config = dict(
    n_layer=14,
    d_model=256,
    n_experts=32,
    experts_per_token=2,
    d_expert=192,
    d_shared_expert=0,
    activation='gelu',
    moe_layers=[0, 1, 2, 3, 4, 5, 6, 7, 8, 9, 10, 11, 12, 13],
    router_score='sigmoid',
    normalize_top_k=True,
    routed_scale=1.41,
    balance_loss=0.000154,
    balance_bias=True,
    init_std_router=0.017,
    lr_router=0.000452,
    vocab_size=4096,
    norm='rmsnorm',
    norm_eps=1e-06,
    tie_embeddings=False,
    optimizer='muon_hyperball',
    lr=0.00553,
    beta1=0.95,
    batch_tokens=[32768, 65536, 98304],
    seq_len=1024,
    train_tokens=592000000,
    steps=9456,
    dataset='wikipedia_en',
)
Below are experts of layer 11 (counted from 0) of a mixture-of-experts language model. Rows are named router (the router's row for the expert), up (a neuron's input weights, with its number) and show model dimensions 0-255. Each number is 128 + 24 x the weight over its row's rms, rounded and kept within 0 to 255.
After each expert's rows: a language model's description of what the expert responds to; "comes after" lists some tokens at least twice as common just before its tokens as in all text. This comes from a sample of Wikipedia text that the model never trained on. Tokens count by the router's weight.

# expert 21
router [131 137 144 103 155 159 120 154 127 109  98 122 109  91  84 154 143 173 133 121 161 132 115 149  94 141  92 166 130 133 104 104  99  67 147 179 139 131 150 114  80 141 127 166 107 133 157 147 118 113 131 122 118 104 134 112  88 108 110 180 139 127 152 143 137 199 144 128 101 128 115 139 134 148  92 189 131 130  99 138 116  87 148 165 150 116 167 143 146 158 142 151 172 111 114 100 133 155 130 157 117 125 102 156 115 141 129 105  91 140 131 153 112 118 116 134  90 100 110 101  80 136 111 127 170  86 110 107 109 143 100 125 125 151 144 109 122  90 121 159 121 104 114 107 134  88 148 130 123 122  94 121 120 133 146 142 125 149 161 136 125 105 114 141 135 161 149  88 101 100 140 136 165  86 131 164 128 151 100  86 129 144 174 118 135 112 134 144 134 109 168 103 144  91 146 156 131 107 123 117 109 111 105 156  89  89 101 127  98 165 153 120 120 102 130 128 135 121  86 139 150 173 111 146 183 124 127 167 173 129 121 146 135 119 118 107 127 141 101 100 160 166 148  93 133 120 133 103 117 130  99  99 146 129 111 170]
up0 [ 78 138 126  93 119 123 111 104 148 136 122 113 114 150 101 151 165 137 108 132 149 136 120 133 136 100 138  97 191 149 130  85 129 126 123 129 126 136 128 158  90 133 110 112 117 120 113 130 144  73  83 165 131 109 105 105  97 151 123 130 150 177 101 119  76 130 124 113  94 131  99 130  66 105 129 108 166 106 129 109 104 107 152 143 178 108 136 121 150 140 113 150 119 117 132  95 112 164 106 113 117 118 120 162 100  98 121 167 151 123 153 164 125 159 135 117 145 104 116 123 146 156 162 132 112 131 120 157 129 109 164 132 129 131 143 151  98  91 141 142 148 142 112 140 114 159 101  85 132 119 138 123 154 132 131 114  98 105 148 146  72 116 157 143 101 114 147  95 132  88 102 146 138 127 146 167 161 135 116 147 117 128 142  95 118 125 134 139  89 148 136 134 152  98 137 181 136 153 172 123  99 163 111 170 122  94 130 141  83 127 124 126 135 156 164 147 123 163  95 134 140 121  75 177  89 172 140 107 100 187 143 158 106 138 129 107 138 121 165 157 131 136 126 160 110 131 153 150 114 149  94  93 124  66 122 162]
It responds to: Acronym capital letters. Single capitals and capital pairs inside acronyms, call signs, codes and abbreviations, as in CDU/CSU, UFC, STEM, KKPR.
comes after: "| ", "(", ". ", ": ", "- ", "A"

# expert 22
router [103 106 162 151 173 133 104 140 150 139 112 101 141 107 148 140 142 118 156  90 142 150 118 128  81 167 117 148 122 128 135 107 114 106 161 173 153 121 130 102 126  69  81 131 119 113 135 147 139 105 141 103 106  97 167 114 113 113  97 151 129 100 129 143 121 166 142 162 104  94 123 141 136 115 121 150 136 128 102 167  95 115 141 137 140  95 159 116 161 150 115 114 156 107 170 134 156 133 156 160 148  87 115 174  93 161  82 136 143 114 132 145 126 102 122 121  97 145  79 116 108 139 120 125 161 124 108 138 136 127  89 170 133 163 159 129 155 104 148 166 127  88 104 147 177 112 118 158 164 124 131 144 137  84 155 104  99 137 160 156 120 103 101  97 132 178 158 126  81 119  88 150 165 105 138 171 106 111 127  96 140 165 126 127 125 119  89 124  98 102 178 140 129 106 118 139 107 128 106  87 179 115 161 151 109 106 103 139 113 132 151 149 152 129 120 123 159 112 112 160 114 160 148 159 161 133 136 167  96 157 147 155 123 115 101 127 128 112 115  96 110 128 121 117  93 114 156 120 140 100 126 134 140  94 133 164]
up0 [112 162 116 109 143 111 108 131 139 156 131 138 147 104 163 129 188 133 108 114 122 118 135 137 124 165 111 128 134 131 128 136 100 129 137 130 142 100 136 144 127 151 146 122 113  95 130 140 130 146 124 126 116 134 157 130 124  93 152 154 101 134 143 147 137 173 148 127 179 157  84 131  61 143 128 128 117 106 107 111 123 123 123 107 134 108 170 151 143 115 154 167 154  98 118 137 134  92 134 119 102 150  72 147 128 127  88 147 107  95 113 128 141 130 151 103 123 192 110 135 115 179 121 144 153 109 115 126 120 100 136 118 112 153 138 104 153 110 170 147 130 101 133 105 156 121  90 167 118 139 152 194 162 169 160 164  98  89 139 155 125 134 109 139 143 142 144 128 151 143 155 153 101 141 153 157 144 166 122 165 155 131 124 155 116  78 104 126 153 138 156  92 100 128 119 122 149 171  92 145 140  92 183 156 135  94 139 154 114 170  78 120 113 162 128 125 122 145 104  94 115 135 133 143 116 103 156 126 106 147 144 150 123  94 131 143 143  78 129 144 141 125 110 135 124  99 117 147 136 159 132  32  87 104 103 127]
It responds to: Determiners before nouns. Articles and possessive determiners opening a noun phrase in prose, such as the, a, his, their, this, same.
comes after: "of ", "'", "in ", ". ", "to ", "the "

# expert 8
router [114 100 114 147 145 138 106 161 115 120 107 130 132 146 134 159 136 150 151  98 137 165 116 137 116 112  86 124  89 135 111 134 126  60 125 171 129 127  99 118  87  90 104 117 138 100 139 136 136 133  54 114 159 107 120 115 111 121 107 128 145  80 143 154 140 170 169 127 134 149  74 135 144  99 106 118 110 123 100 143  95 148 135 134 173 138 140 117 151 137  84 110 138 111 158 110 126 154 149 142 156  85  51 132 127 123 144  86 125 149 128 120 150 132 113 138 117 102 112 128 108 115  64 135 156 101  92 124 130 149  97 141 202 139 121 156 150  68 141 126 139 131 121 123 153 146 124 128 128 132 127 118 125 108 141 147 114 142 129 149 104 115 165 106 148 186 129  83 102 115 125 108 151 112 143 162 125 127  76 141 170 115 152 145 137 117 112 135 116  86 135  58 134 122 113 154 122  82 118 104 174 134 138 127 128 101  90 123 120 148  88 120 145  76 158 140 161 120 121 160 131 155 147 148 134 115 133 132 125 136 107 135 121  78 113 129 112 116 111 140 135 129 118 116 124 103 140 111 132 119  99 120 149 141 100 189]
up0 [123 103 125 154 115 141 143 146 117 125 166 121 113 136 156 155 127  96 132 111 138 160 113 167 132 114 130  94 124 124 148 120 132 114 123 192 101 160 131 115 141 111 130 101 111 121 135 153 128  97 143 133 139 134  98  95 161 106 127 129 154 121 148 128 124 163 114 140  77 152 103 115 141 131 138 178 140 133 163 135 108 166 133 109 164 140  97 143 111  99 118 137  87 154 104 126 148  70 147  97 126 175  88 135  99 137 123 118 106 154  80 158 109 118 110 148 144 105 116 142 120 140 106 104 140 142 120 151 165 128 121 194 156 125 128 137 163  57 199 125 107  89 107 131 141 158 184  94 122 105 191 132 144 131 137 129 143 142 164 122 125 115 108 126 196 136  89 111 127 124 127 143 109 139 140 140 138 112  82 100 113 121 132 110 149 122 126 115 101 127 139  83 117 170 115 132  85 112 105 140 160 132 146 127 163 114 145 157 117 145 138 120 141 124 175 166  99 104 160 111 117 131 142  84 116 114 124 117  89 144 153 117 154 137 133 117 177 178 148 159 145 138 110  97 142 116 165 110 133  96 100 133 124 100 105 120]
It responds to: Table headers and separators. Line breaks, leading pipes and header words like Team, Votes, Candidate, Total in results tables and semicolon-separated number lists.
comes after: "|", "| ", "\n", ")", ".", "=="

# expert 16
router [ 92 135 160 129 121 136 101 134 121 132 110 142 134 128 158 132 137 165 151  99 152 137 122 164  98 160 128 157 130 150  86 166 104 130 148 161 143 138 148 114 156 106 110 127 163  98 165 112 127 122 107 124  79 110 127 118 122 111 124 162 140 129 167 173 180 128 151 126 136 125 146 182 120 103 103 142 187  95 100 143  99 120 157 148 176 137 136 131 169 153 144 121 139 129 158 128 167 112 109 161 184  89  77 171  86 143 122 123  81 154 150 136 135 135 121 118 108 134 102 119  98 102 100 144 127 134  81 128 118 115  86 132 158 174 121 113 122 111 128 165 129 104  81 113 114 130 109 180 111 121  98 176 111  99 135 128 110 158 136 125  87 122 107  92 138 133 153 101 123 126  83 130 134  97  95 159 117 107 123  98 158 144 121 156 138 133  81 124 137 124 155  83 111  97 104 154 127 115  98 110 128  92 113 129 115 126 121 142 116 162 123 126 157 140 163 148 142 132 121 162 151 178 122 136 130 110 158 133 137 145 164 147 136 110  84  92 124 136  99 134 158 143 138 132 145 128 126  91 170 112 127 137 159 103 107 166]
up0 [147 131 176 105 131 152 150 147 123 143 162 143 124 115  97 119 162 141  64 133 124 178  98 128  97 135 127 123 162 126 117 135 157  90  99 121 108 138 131 132  78 118 149 137 104 159 136 194 111 149 166 124  85  81 141 152 140 132 122 141 132 141 160 113  91 130 121 156 115 148 102 148 145 101 112 114 137 120  94 160  90 147 188 109 115 144 124  88 162 134 143 115 188 177 181 138 126  86 139 143 121 116 126 122 117 138 129 153 140 110 143 124 145  74 124  62  93 106  75 151 116 144 150 166 178 155 161 121 147 110 130 130 166 134 149 143 110  96 146 170 115 115 133  76 143 131 163 142 130 146 142  88 114 127 150 183 125 133 118 141 131 132 144 154 120 102 135 131 134 165 161 121 116  92 151  98  85 100 118 127 134 167 145 141 122 152 107 112 152 135 133  99 122 105 163 136  68 132 142 101 119 129 109 131 129 114 142 165 171 135 137 131 134 145 145 149 118 158 124  99 136 129 141 142 132 124 133 144 120 127 142 121 117 152 142  81 174 145 124  93 128 122 127 147 126 107 118 127 154 149 140  85 121 130 142 101]
It responds to: Sentence and section ends. Sentence-final periods, closing quotes, paragraph breaks and last word pieces before a full stop, such as network., election., However.
comes after: ".", "==", "s", "===", "es", "201"

# expert 28
router [102 129 145 168 139 169 109 123 150 117  97 114 101 104  91 107 146 167 142 137 134 130 154 172 129 132 125 112  87 119 126 109 108  62 144 160 183 119 115 110  86 129 132 120 134 123 132 139 148 104 105 100 110  96 152 126 130 126 111 131 105  93 137 160 161  98 159 184 116 122 143 100 130 153 123 158 173 120 106 135 105 111 118 153 150 124 159 143 126 156 127 140 139 111 183 110 156 140 165 137 145  85  41 153  99 129 115 116  96 174 157 150 116  85 107 133 119 136 119 116 103 143 137 140 141 127  99 101 114 126 102 145 201 159 127 113 127 125 133 151  94  97 116 132 120 130 125 119 139  98  84 156 124  71 135 200 100  83 161 131  94 103 157  97 141 149 139 137  92 102  78 162 159 146 122 124 120 132 126  93 139 132 169 118 136  92 132 130 122 122 144 113 134 126 134 133 145 121 110 147 137 114 143 144 119 134 131 122 103 129 160 128 147 122 141 123 145 105  94 149 161 147 119 112 135 161  89 136 150 135 144 152  95 145  92 117  97 107  93 142 115 127 180 111 130 128 136 112 158 125 119 107 123  93 149 144]
up0 [109 119 122 106  94 122 147 103 100 130 123 115 105 113  83 121 151 153  96 133 117 113 161 131 140 125 142 138 149 127 179 125 117 134 116 112 150 114 160  66 125 102 134 140 157 111  91 137 160 148 101 111 147 117 121 161 130 153 137 122 112 132 142 169 114 103 129 164 114 143  73  88  96 109 120 103 119 103 143 137 114 122 138  93 103 139 168 162 174 134 131 129 127 146 107 102 112  85 109  96  89 127  89 100 147 137 126 166 112 122 158 138 139 111 112 124 138 103  96  84 138 165  95  78 129 138  92  95 127 145 137 110 155 117 102 152 125 139 113 133 136 116 101 156 159  98 118 143 154 168 119 166 155 101 143 153 123  99 127 160 126 122 102 129 111 157 141 176 125  97 152 195 126 121 148 131 116 123 184 127 150 147 131 146 154 136 109 156 157 126 144 145 150 100 125 145 130  75 159  91 149 153 110 109  76  96  88  83  73 115 148 150 168 157 134 105  99 114 120 139 130 180 128 101 113 147 106  95 128 127  93 113  89 101 122 105 123  96 149 137 114 102 155 110 134 121 152 149 113 119 161 149 105 105 108 111]
It responds to: Table cells and numbers. Table cell separators and numeric or short values in statistics tables, election results and squad lists, such as MF, FW, 0.
comes after: "| ", " ", "0 ", "1 ", ") ", "2 "

# expert 29
router [112 114 133 152 166 150 111 125 141 133 125  80 125 109 126 119 134 146 144 115 150 136 127 171  54 130  94 153  89 152 120 151 133 127 137 178 145 104 144  84  94 129 101 157 154 118 135 141 128 118 115 136 102 119 137 104 116 119 148 154 151 120 126 150 165 161 151 139  87 137 166 141 160 100 103  83 106 147 104 138 121 126 140 142 157 107 159 112 127 126 128 130 145 149 154 131 150 140 115 126 187 121  65 107 143 129 135 131 107 160 110 119  95 146  79 130 108 104 134 100 137 113 120  83 134  82 139 151 121 107 112 122 133 152 148 143 133 119 223 133  92 127 112 125 130 114  97 138 145  68 115 164 123 119  91 169 114 119 159 145 115 144  86 150 137 132 174 141  95 132 120 159 140 105 147 166 115 129 137 131 127 131 139 163 136 100  82  99 125 141 150 113 160 127 117 117 104 138 102 127 185 114 110 138 154 129 102 140 100 145 128 158 166  81 178 146 153 126  77 151 143 131 122 165 175 136  91 140 121 173 149 145 118 117 113 136 130 121  93 149 134 161 159 120 122 112 141 118 128 110 131 125 132  96 103 155]
up0 [155 115 152 113 111 172  98 103 140  78 138 101 103 130 114 106 134 173 130 124 142 146 148 137 119 140 140 126 109 144 135 104 110 123 129 125 131 119 153 143 120 145 123 131 132 150 145  85 123 142 126 134 142 108 144  67 138 108 122 194 100  76 148 111 121 134 130 114 123 136 127 108 131 147 150 148 131 126  92 175 141  94 115 103 144 111 146 119  83 129 123 153 143 132 127 117 114 100 110  89 120  92 129 131 129 125 148 109 115 142 123 100 147 129 124  78 154 115 148 130 133 125  99  94 112 104 120  91 152 125  78 143 137 142 146 153 135 109 130 134 136  88 141  74 156 127  48 137 133 106 125 176 100  82  87 120 169  98 135 145 160 151 101 148  89 120 109  88 128 111  85 119 107 132 139 133 148 153 105 100 113 136  62 127 100  96 133 119 125 116 133 133 157 128 145  59 114 131 111 164 152 133 164 106 132 147 134 105 145 127 113 123 143 168 153 116  59 149 116 139 104 116 117 120 107 129  97 186 165  97 153 113 180 141 131 138  96 153 102 124 154 153 150  78 130 157 118 133 127  89 116 119 110 107 162 128]
It responds to: Decimals and percentages. Digits after decimal points in percentages, measurements and vote counts, such as 35.3%, 124.05 m, plus occasional ch and p pieces.
comes after: ".", "| ", ",", "1", "9", "0"